Experts of a small language model.
Size: 9 layers, width 160, 28.7M parameters.
Experts: 64 experts in each of 5 layers, 2 picks a token.
Training: a variant of Adam for the experts, 882M tokens, 6731 steps.
Below are experts of layer 4 (counted from 0) of a mixture-of-experts language model. Rows are named router (the router's row for the expert), gate (a neuron's input weights, with its number), up (a neuron's input weights, with its number), down (a neuron's output weights, with its number) and show model dimensions 0-159. Each number is 500 + 25 x the weight over its row's rms, rounded and kept within 0 to 999. Numbers have three digits each.
Before each expert's rows: a language model's description of what the expert responds to; "comes after" lists some tokens at least twice as common just before its tokens as in all text. This comes from a sample of Wikipedia text that the model never trained on. Tokens count by the router's weight.

# expert 15
Description: First piece of a word right after a hyphen, quote, bracket or line break, such as "anti-, Award-winning, two-thirds, Life.
comes after: "-", " (", " \"", "\n", "/", "=="
router:493558493484493518477484537511507480484530491564496510530501516483499441485454533534512513515486505518469505498485519505432509505523510505482503480458521471552518537480469515521483514529502501457454504505499483508481505482458496505508451491500514480500499504507503522509489457493524497505496469508513536516508550481459487520519478525479503506511481465459517503464486533516548509517480492472460485470514498539521489486532473524550486513483487474496552496533540513480468449466463536
gate4:531513508498500495503470454511520522471535505535471514491465506492515500516500527473512494547552513509480499489525483483477477513486493521504484544480520500538506470462518498496537520483501473524553551459530530501515512480434521491479500516478487519479527508518503519551523503484534493485540472493458537508533496487501526504498467474470511534477507498536506562495503536519515456493535505510525472480518533502489481480489470485475528475534555475458493465497474535484470460513481460
up4:461536468496560502474471493536511487493497501515460551513499484525490470533467436506488485473506543517500524461503482518513532513536501503488536554482516564502530537497498476494501520496494473498469497532490497526562484491486485495497515528506531501507472541497502541527510520445537475492489516493527468492475494513527514511484536517542495545482470535470504522506505465526459495484461542496511531480491457471500487473529509483516510502470528482477464509522513522485523486510490532
down4:486531455487488504511488522531451503466500512442462531475527502500520505479449497505535521521546465500509532473479462507509497535506456530476493494488510469534483520517513516476522518480478514478505502478460473492465504476473458457471501477477538495474497490515503494513538482526512498507536485496550519456491482472507504533490548510560520516519535482517489503463505523555491514471510497486473555503532477471523500502494483532513486484516474476524504448508519538467524464482488483
gate5:483501551502455499479490525485503517495467489524478435487462501473539512492487505482438478511532520511496468525487461510500473502495470478515499492484487484503475474486466518500491486506501473507467502447503518479477491480461449520452535536492510462441477501480463486493508478492516485492514523523565447487505522508522514505522538464500548508515471514528493494514508501479511518493526505499501494486511469471499444453503525499498476498472475514501500464494513516510493450488560438
up5:488498488497497490514538472451506517447483477473527436492482505510503462527495472466547488482497538473521500482511452519541486472503500512476532499481535479510511556522470490509508504519507477486517494510489529491518524532540450506472485504509499512462515530441525491500503495485440519503526531489474502499489496495549497485509497459538490464512541486486453535481455466513519510524501475540473489535487466475509480478506501498490520545483488569486503531487500513469508479487477530
down5:476495531511475509460517483550468482475482494509542509527511447439526557493508497552527521458467550527535498466468481541506546498476471527517509497506430517458509521456511517499466492470534466481500479531494505495520516515503512554519541476484502507510465482520473477511521520519487488484546489492524516481529531503502543501526513510497498508480496501501521542478511501505486544482504487502506508467493459471504506483497483490474501449514472535511520467481465501479512499500473527
gate6:476514473490497484473508520521507531521519474505493508495452458435508513516515514512524473494516486485520492527456509477501535457479485482464528497486500524465514449482487521461526498517493495492526513478470536482496510488487507494499484521507492543524516487532468511498479489510490518504477480469502485525532521424506507497522474471493514471478519481498554519528506565505540514472466536496531474478527475520426496516513465506447505530505538504541494514468481518515498512502507432
up6:484491504489487512502518503479529501492459513495512471491542508471475485494556517509493477509471455512558435496527479539498531495511495514528510522517499523546493475466542503526496500512506474537476515481505516471494508496496511496508473488480499486480510462500476481510506475513520487504525515487519499537502493495521526467476478453501485482474487485506477495474531473513448450493553436493480539518516495484529494520487540575544470508476505556468511456507521438498532473501513521
down6:504505505446508528501481495474478484480450490492509474482499556533457528482492474457474489473455483503534462511507528509509500502503468452511501488502469499498508499497504503549536483503459432492528448498501521484506491535513500546516496501482480486498435505491480487509520482511510540477514446499451502486505469535506486503494487467482463458503500511478433513498503516506488471506477529500474470499523553473492514510534535492506489461484519469458493521522536483473493529494545510
gate7:534505497475505513479474494507470532458507510512488524524490492513562460508493546517499546510479520520512481462502479468472519504475561494487510490524505450501485521534518540504515477490462439522533475517472525514482503487479518505473513470495488541506515506505544509509526485443524464530557494478493475495481480535528497513523466491468503518514502514532532465494441444485499474531492489504507494504472537523496495453512549500480520465482490537506480494521454480515526521512510501
up7:531494494540568496495518461510495533512507560481451482501518487512493476527512530512518536488533554489489518531523491518494487480502495475526509536518494509539513514511529467487493466511499509527525502513471464500509530469491471468460488514508510482514517524503499492533443492485533494454486522513513488487525472536482495491475516542461524482466505465518472532518479525503483453505493481466518524478490500505457500479451583525490461458473525515497501505488508454498481506514531467
down7:543509496494550504538515497481467550494503521463489543521516533490513484468473512518512481540490512487516503513497535497496505503476460495521519471505497471496505475494514481561525497529482507532462510496501527485516514473521494500484440533513530519474512500492500451508523524481442481470459569523507475505516459482472467468466531539483501485545512479467500528510448515508517477485510497521480520477513496514472484478488503526506475516543501520507451490454468502507507553518527462
gate8:511507491528537497450502516516522503489494471509483494499456497481517513506497545462503493479522517487488488442578493491500522457476475544508508519481497524468468497555526454500555479524495517510527529514513497517484469543530502490503541494449493483508482479494477505473510512538496519487505482487478461472508476479483510488523528504493480493494502479512468477566507504498500468414520474483507480490500484531477483531566519488496473499500481513469510512522512547504482482538462504
up8:482483511483539493528536523524455535479522470518487472503479494492468498480496529428467491535499507499509563507488516474472529511505492498474513489549489478492500504459514506527496448539481473492487518500495489519429536473495528515489483517453481530492458452475523434491477515490512493499495505519517499506531467511483524449445490489510467486520526482495546483460529495481467516475530515501505520501481517517501473509491457527503467491478511535545515481467496487471476510517507496
down8:506524479474529429519512477483460509511534461479485511520520517522498501451472512526559510540510467493516579480532514458492554491540493527474513478495522517508499517468503528516510528484492484456516494530532484506488520539495509490487490516503481542485480466533501510467478454521498504512502525502527501506512484489493502540515469436517506489515513478517481481515463499519516481521492488481458462490519497479514473521487466512482502502497494506550524456470515451531479475533481458
gate9:516496540484510475505462455480527432536485523480513522486485543510505495500513515495504460509509556487527448492516496526478468493488483488521529522500512503499526483521492565500480489490503534515512536531479483504508522498522470520562483485505520542491547503467483537493455522483557465523499505525494521510489495466473513494503536519552504496488472461503474484492536528512484509526485506481510499526552488516502503496468512487552453456472488477502552521529517483515508474501470486
up9:471505505491487501500453528485499538493460470514520513477508512507489482522509542508538474532499478499498506544536466498480487463523488488481492530468509496519489460499507504525516538515532525544505489497455505462456502479481506534509546486467503490474468428508515536493498461472534536501491500494490487522494480534512483468534491451461480518482512542495463540486467490504475523465484533514519514488473506458520434510488482486497491476497515476478492499550511467492468459468543525
down9:509485493509526518484481519488512487499447468460526518492495475473460524509497483497524498507439489452527489522488500483486498523503512499526492514485469503530520473514458532500512530534506497496502464478503478527521508522510483491514443509496517483536520507541505484505525484467495534463482468438456506440516495514485533502482487503478569555508489505515514525504496436519495507485515516479480435526512543484504504473504452519553481499532463484552523506473522495484525500481507519
gate10:470490491505516515544525521472559461475490488504544533492465481479507453511485485472506509459523482499482498487512506523531528522506511547540456487490531518527482463506500439503494533490490508495467475463546477533453500483478502535493494493498482478511503451532504454501500489527503513509492483520492499518482510500486514542463534518514531445475516511474459517539448485496471469468511494486536501487522511455492495478507488472489536538456465478490512496544484506486448499490484507
up10:534464509517463514475510517491487526487482492517503499536541491531456486518466485527517505508506525494510441479451495482487508482509545476489518464507525494522480502551546475537485556527517526493473482472486494516507483514486498530532493496510496514533484473481482491520522542512483485456501512515509525509578499481513452485511481497474474550531519550468514491499518541515485520528490541484483484470497493510486484479457558537496485462485506449533527502488493494508515509491504444
down10:494512507475465474476494494450504540533515502548522532497500479507508545488514487453517519554491459549526505474483517522529473494473464507523503518503509484453530510497470493498521473491549522483479530521506447507541504534486515547525477521524527517488520475485514490513497522522478529495504466521503491469528524495540518519475472530512472490475487538525535515573469493505536523436490465491481492535498511515503504509516497467457527481505495516495512493503542498519511443481497507
gate11:544529481492536516479531518484525519481488536517485458495499573498515545488517525445551476540523503516495514469559471530518489456491540509468517508476489525489517497539464455529495527459518523469524494516444452480486466505492519501533510498498489495477454511514521489494510509490496484513497481477503475483505511476482515455478451501501512515516519501498507486513523470511525463432500503481501528486506486501512508535489464451478528526500482457489528517503482475475498478485486529
up11:508525473532545514477523534511524484473506465511526501452504493528463466496492530483536513505513517470501494509499502535501498517512457490488471504494474486518507502483514417547525468494506450486503531466472507528562485534520548482458445483525510497541489524529515504476459510477461485505539489482496479550524493492471518456464515510507488510503485461486482474482516519545476490515487470547531550502483500485486484502454502521497522494512512459516525526496510474472502497497515504
down11:501495456545464470564474523491506492492484524497457435517508516509518546482494486533524545552506500530499525498477521514495528478469496509489548490515511537495480479519447501479480522514519505485472474480539499459461498516457524489448479489543523508519489493503509527523511480530501477482524493529535481498502493484526502486469502485523536510494536467442539468454504467505497526477494481475504498496533487513531484444482468500512469491506477505485500523517537486494475476455484511
gate12:490467500485502506544501470539531495536475541455493540547499493511480488515545504461482513482478448468507539501489524515485516511482493501524505450500486529453502481493516475498512485478487483501486489497544515511536472508490533517505489504542490470512500493518478518496503534451531511437466496523498494467543508530481538492481496507530539535454491485500457516481489508504466534523463539501497480457462463432479518478501500477507519451520504515489512488527494463529528515496520475
up12:487509485479497492513510480462497497558458523481456550474492499506458521505550530483481507505479490535499516463495519533484498512488465513508525447499492505506512475531481549459511528512520492479511477522528526494518526520504502555523511535519545494497493529488487494502488491484526469471495484503543466478513539512483547521485507517505532513514514488501495537496541489486495515553492517472519479473520510439472495453466530502533512452531453481541510502519486446546527513496481495
down12:494478487507485504502462482494508490514462527438509508482487477490507485502502468483499472478461482452492512518505516499482513552466499522464496523521485536516505482484496507493468500493508502483505537506513475495556521487475490465486521541494500488552478494503461501484474501465505471484491485484475537501511471537487512499495525477534523558476501475515451471440513459535452484518527531488507549533507495492496543474535492512436522495456487542485499467450465526508489513515515452
gate13:498507461513503537482500477519561480525471474499544479493528498502474525455487475521493491528490521501479508478473493479479461480502475481516501511495494463499517521559550498513500456546540487516496489540512470520522525517489575522506518422525496482455476522496528548476453525480486533475497494506506525513521510492462438509499513488505498489463493533515521503498506463502481479469537531498502531533482499498502491547529500481506516473534494514507479538488497504483463479476511474
up13:495481507573507512510505521512510493522498468494490550499526488452528479512453494481506575492442456495519511516537531486508517489492508508502477477487512492510509500475493475501484513497468467455515513509506514486478471536518499488481469545502486488485469503499488492504536485453512508506492516500504501483477446529495524491489499509450532455528503449535475506486452531521538470535480492535514522518502479510560510520483504544489517569463521526471523480484479522487534490510522514
down13:442513545490517500493481510439477522518512490515519562526522513505470473548482513483510460493544484529474516493510518482491504496504468475461485489496514505516541517502530499541446506509511560511523501504504516496458503508507505477482508511464497513513525521511472486475539455445457481495519486509511502515455489498510556485518525474407498496523495471549519511526507526456504486524454474494523492490479508480516513526475511501489493535518483498489469525488474484535494530493508495
gate14:524481503487487503514448492547471506497495467522503553498533467517426507535475468509467507487471530553516500455482502513477518474507522495478532500490494505487463452491502462491510480504483472530522519542502499514509488494463456482469460486541506492511459521495516476473474513520460466481514501461538534490571513498521509452496529472486501480487469497495491511511528480520481474529490493509498512512524520509504528476535532484490515483499502535463469460464478532476478462476526489
up14:541498488488490470510505466478514521525464532501493541460498478499494512513474532452468480504494489484523500536543483535463497519494496531507486525493539494457487472479494495478542454518517518517516528489504505495497543479477499500539494497493520451501549552524485500476480489509501500483537507495526475522508477532512514473489484457525525496481549482477486454478533517493436492495512554528511517530503502519498502496456500484510520478510583523508488478479505496431473502512456488
down14:492489454489521471552448512455558472519490498494482525496467486454513516487488517483499497468455518507524496512539488564491494509518491549534566517464449479527459471514491519496527481517478501485568519502484509496504470515524499497486492479514523474510509503516557490523489500516524529493474482461513513495542488490546477488483467475512511516456461506507485535485493488507499524550473508530523487481555521507458513512499527494527529510492498518540493496470493511479516507504526490
gate15:541525474512525470512506482517459524477521562528508523529526470486505464505527512523481503483512480532467472500515493509482528502519512504527548486516491452528455499522519496518490482552492515516485501498572475515522513470461481557497506534518521526534462500503484493522481500479461530524475512519524503463520505543478499493491539499465503470494510527459495516515527531494518499533466486495528529484555549484453469529526488474508492473512533485512482485474480493482538463526495487
up15:488480542489439505490457518524483513453477506542518550540505500503480530455502456507482529546500528516507493481493544464500527516543490515493481518475499453527486491525500481451531485530498545513549518526529522482477535470478508506542502494444489527505537546513491504517533513512516544476516471547473495484489479513512503501485485506519497480460475521505499497520450468475514480469527505519492444494501507470492504491492486499460467496517542512479492534513503535486479484476496502
down15:518512494470500498504510472508532528509484444526452531497509536511489486516516507527495495498528519531505510524489476534480518483462488506475495481454528472516534532542480467484475488502496442475527482519518489522502480500492473477521498498510484530471499530525548556515537508546503509507530468511489481458523516481532542513525528449485508526451479491475497518543481499514505500499562495501523501472541483492507514429505471471510500535554503466524491491493518507456519509476532521
gate16:479495509514542520553505451492488498522476492499479461497483473519522489534446467514537531457483538499478513490457478518561489503518464489500495481500498480514476576489494512488479494489540500521514484467488535519483470484508537469484495559517460520522542507472495516500499521460461491511490483524491498530460487488484483450447467511526552525488499474513495496505469504495500475494554500523479468519503496477484522502459516453518535494484499516479507497506514471515536501540490482
up16:499524480432535508511509510508496504489558511492493480526520516498485528494512503493494508464491499479535473502550533527468469435515510511496569477486497539491494489521462505475467478517511524503521454482535456497482482496502453478503515512506462466496468485501485514495447517491515502464536502538510504497489530485505506499453507435507510473511490472504526537510444509501506460499493535469535483512492531509510460436533464499508500472517463497481503527504463485480492510510481470
down16:489527480526510491490530480528493503492471498532533493504504519500536530431450519549511502446505524534492499477558502508501502508508479509454507481494529560483484511496503522490483495488531510436499476482507496523520472506478438525491497515483512535522540505508468477486516443509444445495534502492497516502518503451500499484495472532543527441467480493534522507492503495489494495482542484480494538520521491477510498539533459453475494526512475517500516516510506493516493466516517509
gate17:522512514516547501472503480440470477512484473526497582543472477526509491484515502507542504526452507538522485524447519481459475513492496469504501489494554483510508490516528503499484511507547465487502478501500536515477500499493525462530505497554507495480490510493545529525469477474499464513515454503525514464520494516497467537539479521459457505517504516533549459494515493478521529539496464512508511504483464497465541503527466488528521501497480474495481513485489529483529482469516511
up17:486529507487470447522527549517499460459521507508486492509531480504447502490521494477458477530526525516495502505512506502494487540522434450490478481506534473528452509525507509484504517457483468508562526512521540518511499504515476510519503496485462499475502464510545482542487489445510477559474462468504487518496527484519434498510491489491481525506468533531477485478486552486534473506524517501483531526495500508504495466529499519497485512490493519512525492532505501487471503484442515
down17:507501504547441511468524551464517449545525501471473466506468496504430474472493543498534536471529472507503509512495543556485522551538508486517481492485526504500506474485464470489513500492523510459464485484491504465502506534495486482480489517480529485505524499488504495482485533447543476534509534491517531526492505513494518470494512505535498506495514532498479497495517520502496465514477553576507522493511466498494507564522479486485532506501496531517501502522519522506526501487533502
gate18:544506551519469503467480523465492515501474553495534514491512524516484501525485509459511499446441484549503472518514487517500539527538483529505499490504497513486478506511511493500519532495465471502521500508493454447497488550490471545506485491490514477463505492520504546493475470503484440504524497530482455520494541494550499522539479472471450513519454514515539476503509512518522526529530512501494504463481544491458492477475478495523482502521473482518504505517505487512503466528553482
up18:509520523520484503531520485508491546459531510520470512451508532491547533489518492491489531509496471504532493524506498511527478485502469511536497521499487507482500485513412525516526494477498455474482491536469499450508482482502478454519494462491490502471514527531522497520537480491475516501532468514515509496442479543483486460513491522527492530492517442473508510521511519470460485507535508538501551527471486515474525518538528511503520491522515534531471542521511491482448518501537481
down18:489505494489490447483504514523448526465472495476514516486525480485534486417503500520507489486525492498463509455518550520502479502485510487485565461548503521495484484506502527477501470464508517503511456468477528534537459495444523512517517473453467489489505538485471490482519472519524528534511508512537463549502481496477508518497493524517493521505485508522502483583498478519507490471489522488482467515501494514507501537485478519540481477521485530486524450494511478510492508509473530
gate19:498497536470492515529541494482516514498505498537472569503533535495516550497475501525502553531481458525517521489439496478512483566455490479528531512506490518500483532477451534474518523500524534474495505475484509452488522503495503526508533503485419479510489474474536510482526481497510482484538516498531483503523540511480516521511473509465452483526512509534457476503482514504489504505467547502521492486499534470507485528534505502515499492457473461491482494503502481517519534486498503
up19:506496515540495491478477510536521441531554510515466552473483481479572491493517515481476499489532451488460519482490515469506536477492492482526535486484469497446463519493494524450465526505529470503503498530491497493479479511482484454553524539516472534474525511476500489536524527521522515502519480492499486523509509482517533549492503513462495437531510497502496516506474464531486494536497567530503482511500502526509484482510462502468512505536511511520501502520473513517498487467477479
down19:498514510556497513549457481493488515510506507454499509471530504504478531463542487508521479499479501530533469520531499530512491514507473506518492517490427467581472487502505504502506491476517454507493536500512554510477473513541518481556492561502488506520569489515496502491480511531508476520517480562485490495527444457530484521475497503504509480477509469485461516548485491507488512530525482471484483524502516464519468498490518508491504470514478509494513487487487528516531479495481472
gate20:493487518505517541478504469508499562426513522532463482527508492473498509514483493489503521459478471569496530514462514541521550492456519495511450514465478516499539496497515469495473508493519463506475502482497505504508501503479526482479494513450492471516537469498457484464515503504489506517468526490471510498448505485462490496476473523459478474501504529489537467495498552497466464492529451522495489533483520534490507536502519491495487451468491456497513506473503503465522530470497502
up20:487496497452480485518495487539488480512510478473452504487542513484466501503494500515533527549533528519523507549496518473526522537523518470480560532507483487478554518487519506504470523506504492484497490557503471454517479522538499530528542464543466514508516462485468474542458518489518468457501518487516500538496464452501505450485480481490473468501492461502472494497510532482489551501493490490475507521492476516448525497476508530501479513522496486525515510488480548480503464512511519
down20:499486497516473517493503545512452459439487529501525522469526494478515474483480517531505511472517506467563507532491470512525536534506487480518509537502509492531488495500513465468507475493496499490455464521527481544515497551440558537538494472498533523502511519527445508477494510473490481520504525497485489537463504501446517502487497523520494510512519490482477556501538521501464438489499470494487541490511488526500487519511501472472502515458526517510484488549492499526543519498494500
gate21:506480499564499493533485490483520487517495486506522519446516525472485496559519507503499504542504538514507541551510552544484518521499508508512522483482514491495523491507534517532489505494500487496507473517525516542527505476522497486464477499501521520446516527507516474505525559478492508498457526516524486514465484548471463507512556512449477502502526498505465530524490527493487503554494511520548536497519498482472491520541489494479486499480553474515510503477494463555536510499516442
up21:539496473523553501532525491489502509492510500491466504508496483496536495521502488470486489467501490485429552493526489542504502523464549499506483514500475508484491481544531505520486468494473470497452517497519487488479474451467485496504504530532454494499498480496488484493470530470496505510482516470509494422445496460470498503490533523531495503553476470483448497520489471533456498488519479508496512501494551473518439476485514475492553475474529506486488469490471480519520530513482507
down21:490495513481501525487478584482492518501465524529478492487526495533519446510481467552490506488449484472513496503515506474505481483509454510503483532493471468474489486530474498514462481442511504492502493442475484505513530456492537471507523507496497473551459510484532498471458443498533497514495507480511484484505494515440452531503515509500482503483560486472541492492508486521523498508471532550478511490522479525507455481530485473476512494503521452499489502487481487491496503533487524
gate22:509527497518485524524489481476529520477517507544539535493473482524476467503511485450447471477538503544480536497512492468490438497493433528506489496511535493504429515514458516461505472505503560523503498476498492498476526505514467450542491541496491522530510529521520478505521512558481490517481495532495495486501530529533513518497457518547538485528509480487510518487520517492536478484492517481496484491515522495475521514458540456494500471516515476501516521537482520475473510496483500
up22:518511479482483529475435468516464537507492533491553476523509467516510472491562518496480534510504527492517512494521515489540509531462573489552497524527483486535508567550529481488447500505517543510504510508492508487512535507512498536464511529492485535511489514541503559522478503479494478512491445535477521556472480492531470451493509515503481477501462528501481477501486485470513507510478501493495484468495520475497492519510513496500503530523510488501471491513520542514499491522516502
down22:506475450550490461492486475468535502456494500513449491493465501517560509518494474527482436472522548508513502512479497506509521552513513466512538508498518464503474501512487518519498503515499491488477458523511512514540522458510504465509521464499492498445460500509510465484464496448483485498441464514497518500494497529486483509489497521482503494463530503493529520497499557504486495527496459503474455495495510532479471498486475484524522507522516514520497465532495477521557462440489492
gate23:508519483508486449504493489498441448501475522468496503489474495485504511462492494472510477488496494488523493519470521496558498472523509510485511492505506501483513516502528488474492469486489496530540507526511475467479426483550489487482482535538506489508509513487524517505529509491496450498501511495517527481478507514486488538484553540453454487539475502478505496483487530495546505523557542458496535486502510453541515519518510491527456563446477528536504504475468476483515468502507501
up23:498490486519585495500506468505477509485480507508490505522515527467515504488505524491515495477507480491497493518483482543507497479514495510542520510492459497488511483469524493492509526527502513479518500490468487488508467494540562540487497517510535501495453497509527536513488470526486547490510463480463448514497455463532458498477508508477462485473510528528489508484493527501507478425461499445468483495485491473478489475517502547513530543486518567458483461505463489498533542487501487
down23:476465546515482455447473495504519508458482492496482489520504500478533502465492451501517476477502496501485505499538529495503467515488511511510480488529474518509499480501505519536533464521473516507457484504545497486514501502521492475503522550492486478526534474523521482536448506482485499517525446512515494515535475479450527485475508516529540494455520509488483540488494473524514525478467459500543493473485448498559490465525495519535460574491504555481519521515503493511512510524481508
gate24:557484501567440553481473480490511516497506459461469491480496520507486461512493504474539492495475474503483511508505513490499504525499461471530487500442458508509491462526531476477482508515525474502504513488485509529469534495499527581492504484521493485484481474482511513511519509490482504497536473518513498516528528503463533553488484531506500482484484475463498525519558471462488465497516440540474478498511487516489510516541497529523495492526486476455455498451509487491503509475506490
up24:473497496501474506480464501544485467481503488531496487500495469534501475457487508466551524509494458483537527446470509491495457528473461461461490471494482502508492484488520508446488522488483558511510501467557469519511496503489491515518508518481543452537497467499568512478467492506544519468504520517530491482522503524483504537508488487503523514566485478504488520538484506503504510538478504478483466482521507502530533530470496529483545521510509520534477495480491481549465514505522517
down24:517496476507523491510513531506473492478467529496498478479473510517488589442492497471529446513481512483495480471482511533493506486502463512511465539503457465521531495468523498486494526523505466534517509486532502539471469475479537481468481506517502473494536509532520531463493505547487476528489516463507509501498480517491503484455469447565516511490460454526475501495502471500526515456515486485487525500490492482494511494510507523523481525536495545493472506441481508520494481510553494
gate25:508474528495496488464520538521502445508477505527515532517504491552479502507491500569517530494459519494498536505453478495490521483508517492477530494510495517494484539484519469477517520514528482486441536504511507469469486514471506495463511483507507499573467488493528510499518469467506494523482454514511486504544500504470469454503476499461511499521503557485465453502477456517504461527505454507507521509514457502471498465481428494488539477488532499505495518521510508511473460486480498
up25:504475488464504507494513483523520521544540506501540472509486487536530480488503498514538540509563493517516542496509515555471488488500520514528504512538501476508495529467493538458501491473498516484546469499473538504457475504491522475507501467505491519500540514510489496450501524500515479516477527501525468495561472509501482487498525472512506556465434470494501501490537480455502459489482484539525523475503524463471513507473506533473457505497500459489484526490549481524493455470496516
down25:508530537480565523518520486523508487496510523477505520511514483481456516432528526491514530531458492497541479550507503504496473516498508518517529468501443471471478465490513472488512534491511497463479486475458520482488505552533472480475527510476505479508528488512474483448536474528506518515509506527494519534510503491503488529540482518505534526511503522540508468467492494499525484512502488483530501468509515476444483561488549515475491495542517523496444485454477490514523494500503475
gate26:460499503511531501475528532468511481488531494520519537480438538484472542521508544474555500538480507555539506492474465539520505467508522483471512508496533485538519516479525474484527497489489514471487503510529507498499523494480483511426508465483524534506481506496498487510503492514538487553511464491508515474533510472462528502457492478530543515517533483506487498501519521493532460505543488479500494489530469514474508567465494524515499510527490483488471511477502499541466512469499539
up26:474506485479523504560555507483534499492484515527518498467507478511504494497542478520500523460504481527535510482579496498498508490489468492486466498444489486491506513483495497515490454502505502523497481505513469456512527524472510516524493530528497465539454529504493518533469477475480506471447522508480458543510497512537497472500504504522511503486531473486525461507562528493455513475453487521515539491487469497523500495544508460543494460509496467513487508505462519459506458529474513
down26:509511542511482546505512477492516467508513511547539476455511526504499541506511494467502415523474519542524491508552481490510495516491491512485495454492499530556478497488510497510519526483492464518459498529515471477507525434455464480459474484488531505501467502482512502471494481507495516483510524505469471503502489508501495498506496479487488518479545530494470480578488487495497546506532449499489518528454555517533475486504513487486489449485502499490489483534518485523534495497485523
gate27:486463490493509486537530530548513480498464498517521473526513521474513509453489489480487455515484485483494507523522494542495521483493486604527546490453480548505512503503518551488498481505464532507492514534503461514495491509462518531541478502495531528499502514494568441500487477490487523513476517511531477482521456541507510504494472485513486501493531508459492472500530512514516491493502533507477510473467550474531491493479528510518472476536484499511503538471524513532487507466477475
up27:518507485483496535522542505540488504470487517499523497533481494531498518534503465501556526510506484483494520484504464509468499497471483525495507473491527486485511491500522504511446490475497489501479487545452515507500455511475494545504498452520524508502469467491499462523505517488489500526530504480502540471514514517474494516488479492403534522438493472464497505492494507503485456493502462485543504470497484502458540471497540464521505463511501537519489498466506465563499515504450464
down27:499502498483490488527505462476515485479503488507475463496513492466524507527516511485518484439550506507559517513519494508526489505502491469519476548507487530495493530486478472481527536514535475459477474490534541476523465507520453511463532514499467514517485460451458501549496503528500525509503488514529518520478518482508487537477543500519585478504514526498499461515516475478527500502485464513492478555510463493507473534501480481490515495518500492519434522495532460540505508525483500
gate28:457564487519497531469486510503486497464504513554441526543494489482492497474472501503472523458515531505526459515487487450517513494508506517500492486511490533514500467483505531547466532540501517494528529480537500501506495493531478505475514501456515537454503432460533466477495530466518560505503513517506477462539542494554471495501496484494499477518489483505551512525502477523479500500519542520512485494507502531469443498458497510493502476485514493521531496487502511533485528496508480
up28:527483535490502476459509498505457513513491459498528535470490490489554489517491476528441512519516534500514528499482525498481513501520514494537501532492504558508488467504504459462539489522476435510492491477487481482493506480539513456466510480496485516511513520525503469492484499503467511487511484474474492498488490502507537522511473490451476505458476487527539503492514533483506454534520509527549497488518571511511509528500493504505471527420522521511496526485481491453489555509530468
down28:518500562476502484498495531514488491508522488540516546525482508462462527471503517502523489549502511480500489488453505477493496511550472475510521490513483492498470500473480506540479459520516477512559441512508528524462513513531487494497511501497549521497442498505517496541530461550484505449496522504501437500516514481506510524491522486504486515484492544515486488538504506484487485492482451466534511482547535498521514532508492480532475465499490496542496486491513447507467509522464455
gate29:509514513519487455514488501473503545493488509526497549510523530461476480479517472479492455511499459488523530506539486521487491476504484472517421507507492482514515520532428512480527537522481481484495506486482504543479492476549519502444498509518487488454548507535447477508511473466490481527476485467512541477479493529492498438495508543512510506486493470496471513506539524512537490470452506505506516539505511463494498488475476477489495487467496473528484497524504479487460450512495500
up29:480515526535523511496527511483475489518489441460498440495456509492502498479498523486525475531510547474510466463498507527514486485541484531486515481467492535491546478500509522525487476520510507483457535467501511480548498511469503525523524472487523478515485532545476513503444482508528535511528464511491482497468519498549474459536507508488483480516485536480509521520517512518479524453524528439492547514521486507462529501539479463503503484526518503539500467493480495502519515538459501
down29:524469468512525459485500533497510510518525538501443518532490513527515515484476512484502476483481514460471501488507493509502511499475490462476517505503495511517508490500524471505484531505556493444472496515533479521525521492479470491491525499482563531541511547517512501482534459500546517490500499522491486455512497501489509455488501541466542521442476512552477501491517547471492485507494483538512498494479486510486526508527533499509493477583475502513482511524536474505520477550503442
gate30:541546477466500518496495477499544495447508496494506542513514482534448472508498487523445470501491509462493518482466491501480492523472458515467456476471472526470467503491460480475497533498477467491493457492512472520505451490524487533520500507511489454526485545483504440510499534502482507531514546471502490476483518485505486506531538469572521535505492491522494545480523459461515511523475516511478512495473490511504504505457515460504473528488477518491520500505513529490478468491539514
up30:496529470516524514501489531588518512528536539517481510507525523519531524503498463544523497489528515542509486463488542491478498481480510448471525532494511484481531540531529472516478481507532527483530491528496526521480520518451494487491527443489461510514488497534502492477449534505473528509496516504492489489498481504486478470483498458506542518530463457500506526475496523507474527483525515497518486542526518502509513454501554530507542517545506527490468492521512479498489468531517497
down30:533499537498505512503521455493462507475515512553506480506455501496483481528505496506503459545505551517459515480461522509548474531500491448530490499468486535520544532498547488544474486468487470462461485444506463488472469477531533488514514491516503502467466495490494480527455546474484483487467501507520475512484492493441484494481522493531493498482541473509510518514498512486495523467515503522467504457503516514491509500493545518499446508497483506473519493478481464493498501507460448
gate31:503505520471477513465511453479496501476525513515519481530479509505521475493539521503534467487482517530553514480505478472511446482525490543520510466517504534485491469504486482508473517486449475514484511490507502505504531437514484460494484499506470435470472462530519497464445480520512478485534481520533547524508510500523505477507447535450513477489526492512479498497498479473508530497494511515475515501470534447458462497489468470503494503490497454508502516500505460493453529504453474
up31:559496485541475486474440485523526491528517503532519565526499479505439481534498520457544495537497454486483511529498502508533534478471483500465490457499503492531492524523488537516504497493507541534477490518479490544491499499501490485524507475500509486538535542537479472505492493480495488464445509502472534488503493512495516519492504475501511501522529465448514542471512501536498497540528491511466482485472437509449528459534509490517520472511476490488479487486520503471503470508486501
down31:423500513534524519528511518481512495548489501520513525491515509529519477566490530470467523508549509513450515509505515515543484501468536483536494508508505480434494506459517524514554519516497499511529466475468520477528465499460510504524504518507536498487467465521463448529475463473483468511515507473528504490491486513523543522458510514457520500485476563492502529505466520498471498505526507491517509520466521528490483533518500508506498506509490503554493488491515464534499506494527497
gate32:511496497474493518464505490529511540487525482489554493496525512527478507495492526461482489512503548530540450444470451492521453514475491507485509471514503466503524516508510505550487493497506498495503459526486533485501511526472489503454505503491485539491518532516451508516524530500471523508492519501480526539510510490503484507521495467518477518506532518502433516519518522505486452462492562530515496503464506503465526528486477414514510528494496479534513542545515509482519534514536491
up32:478505468508525523466531534471489466473469466512466529525512533523462511536506509479519494471494499515512508507530474517496528444498506474534475466492453508524456514489536479511539503492492500506473515524519450455494484502543498497485516508480497483486495467522545460527488504519489487441497526456472509485518480540497512535513460521494504532527521479519451528484495543513508460423515539476509474486454501504475469495488481503487520519506522487508492500512517524473492529511548530
down32:531506567478480480523515517515488475521459501476558537472512485502552487531498522483459495493475528507488465543480492525487473501512492496534544504449503525501507537525480472529509455518502534518531474496459537487483488512509489492531499495482456455497504542498508460486488509465498503522529533515479523456481482497524489477537481534526512545514467476495503475513486499509472458528507474560516496454509492498477532456495501487521501494509500538491449511460499522499490524529476492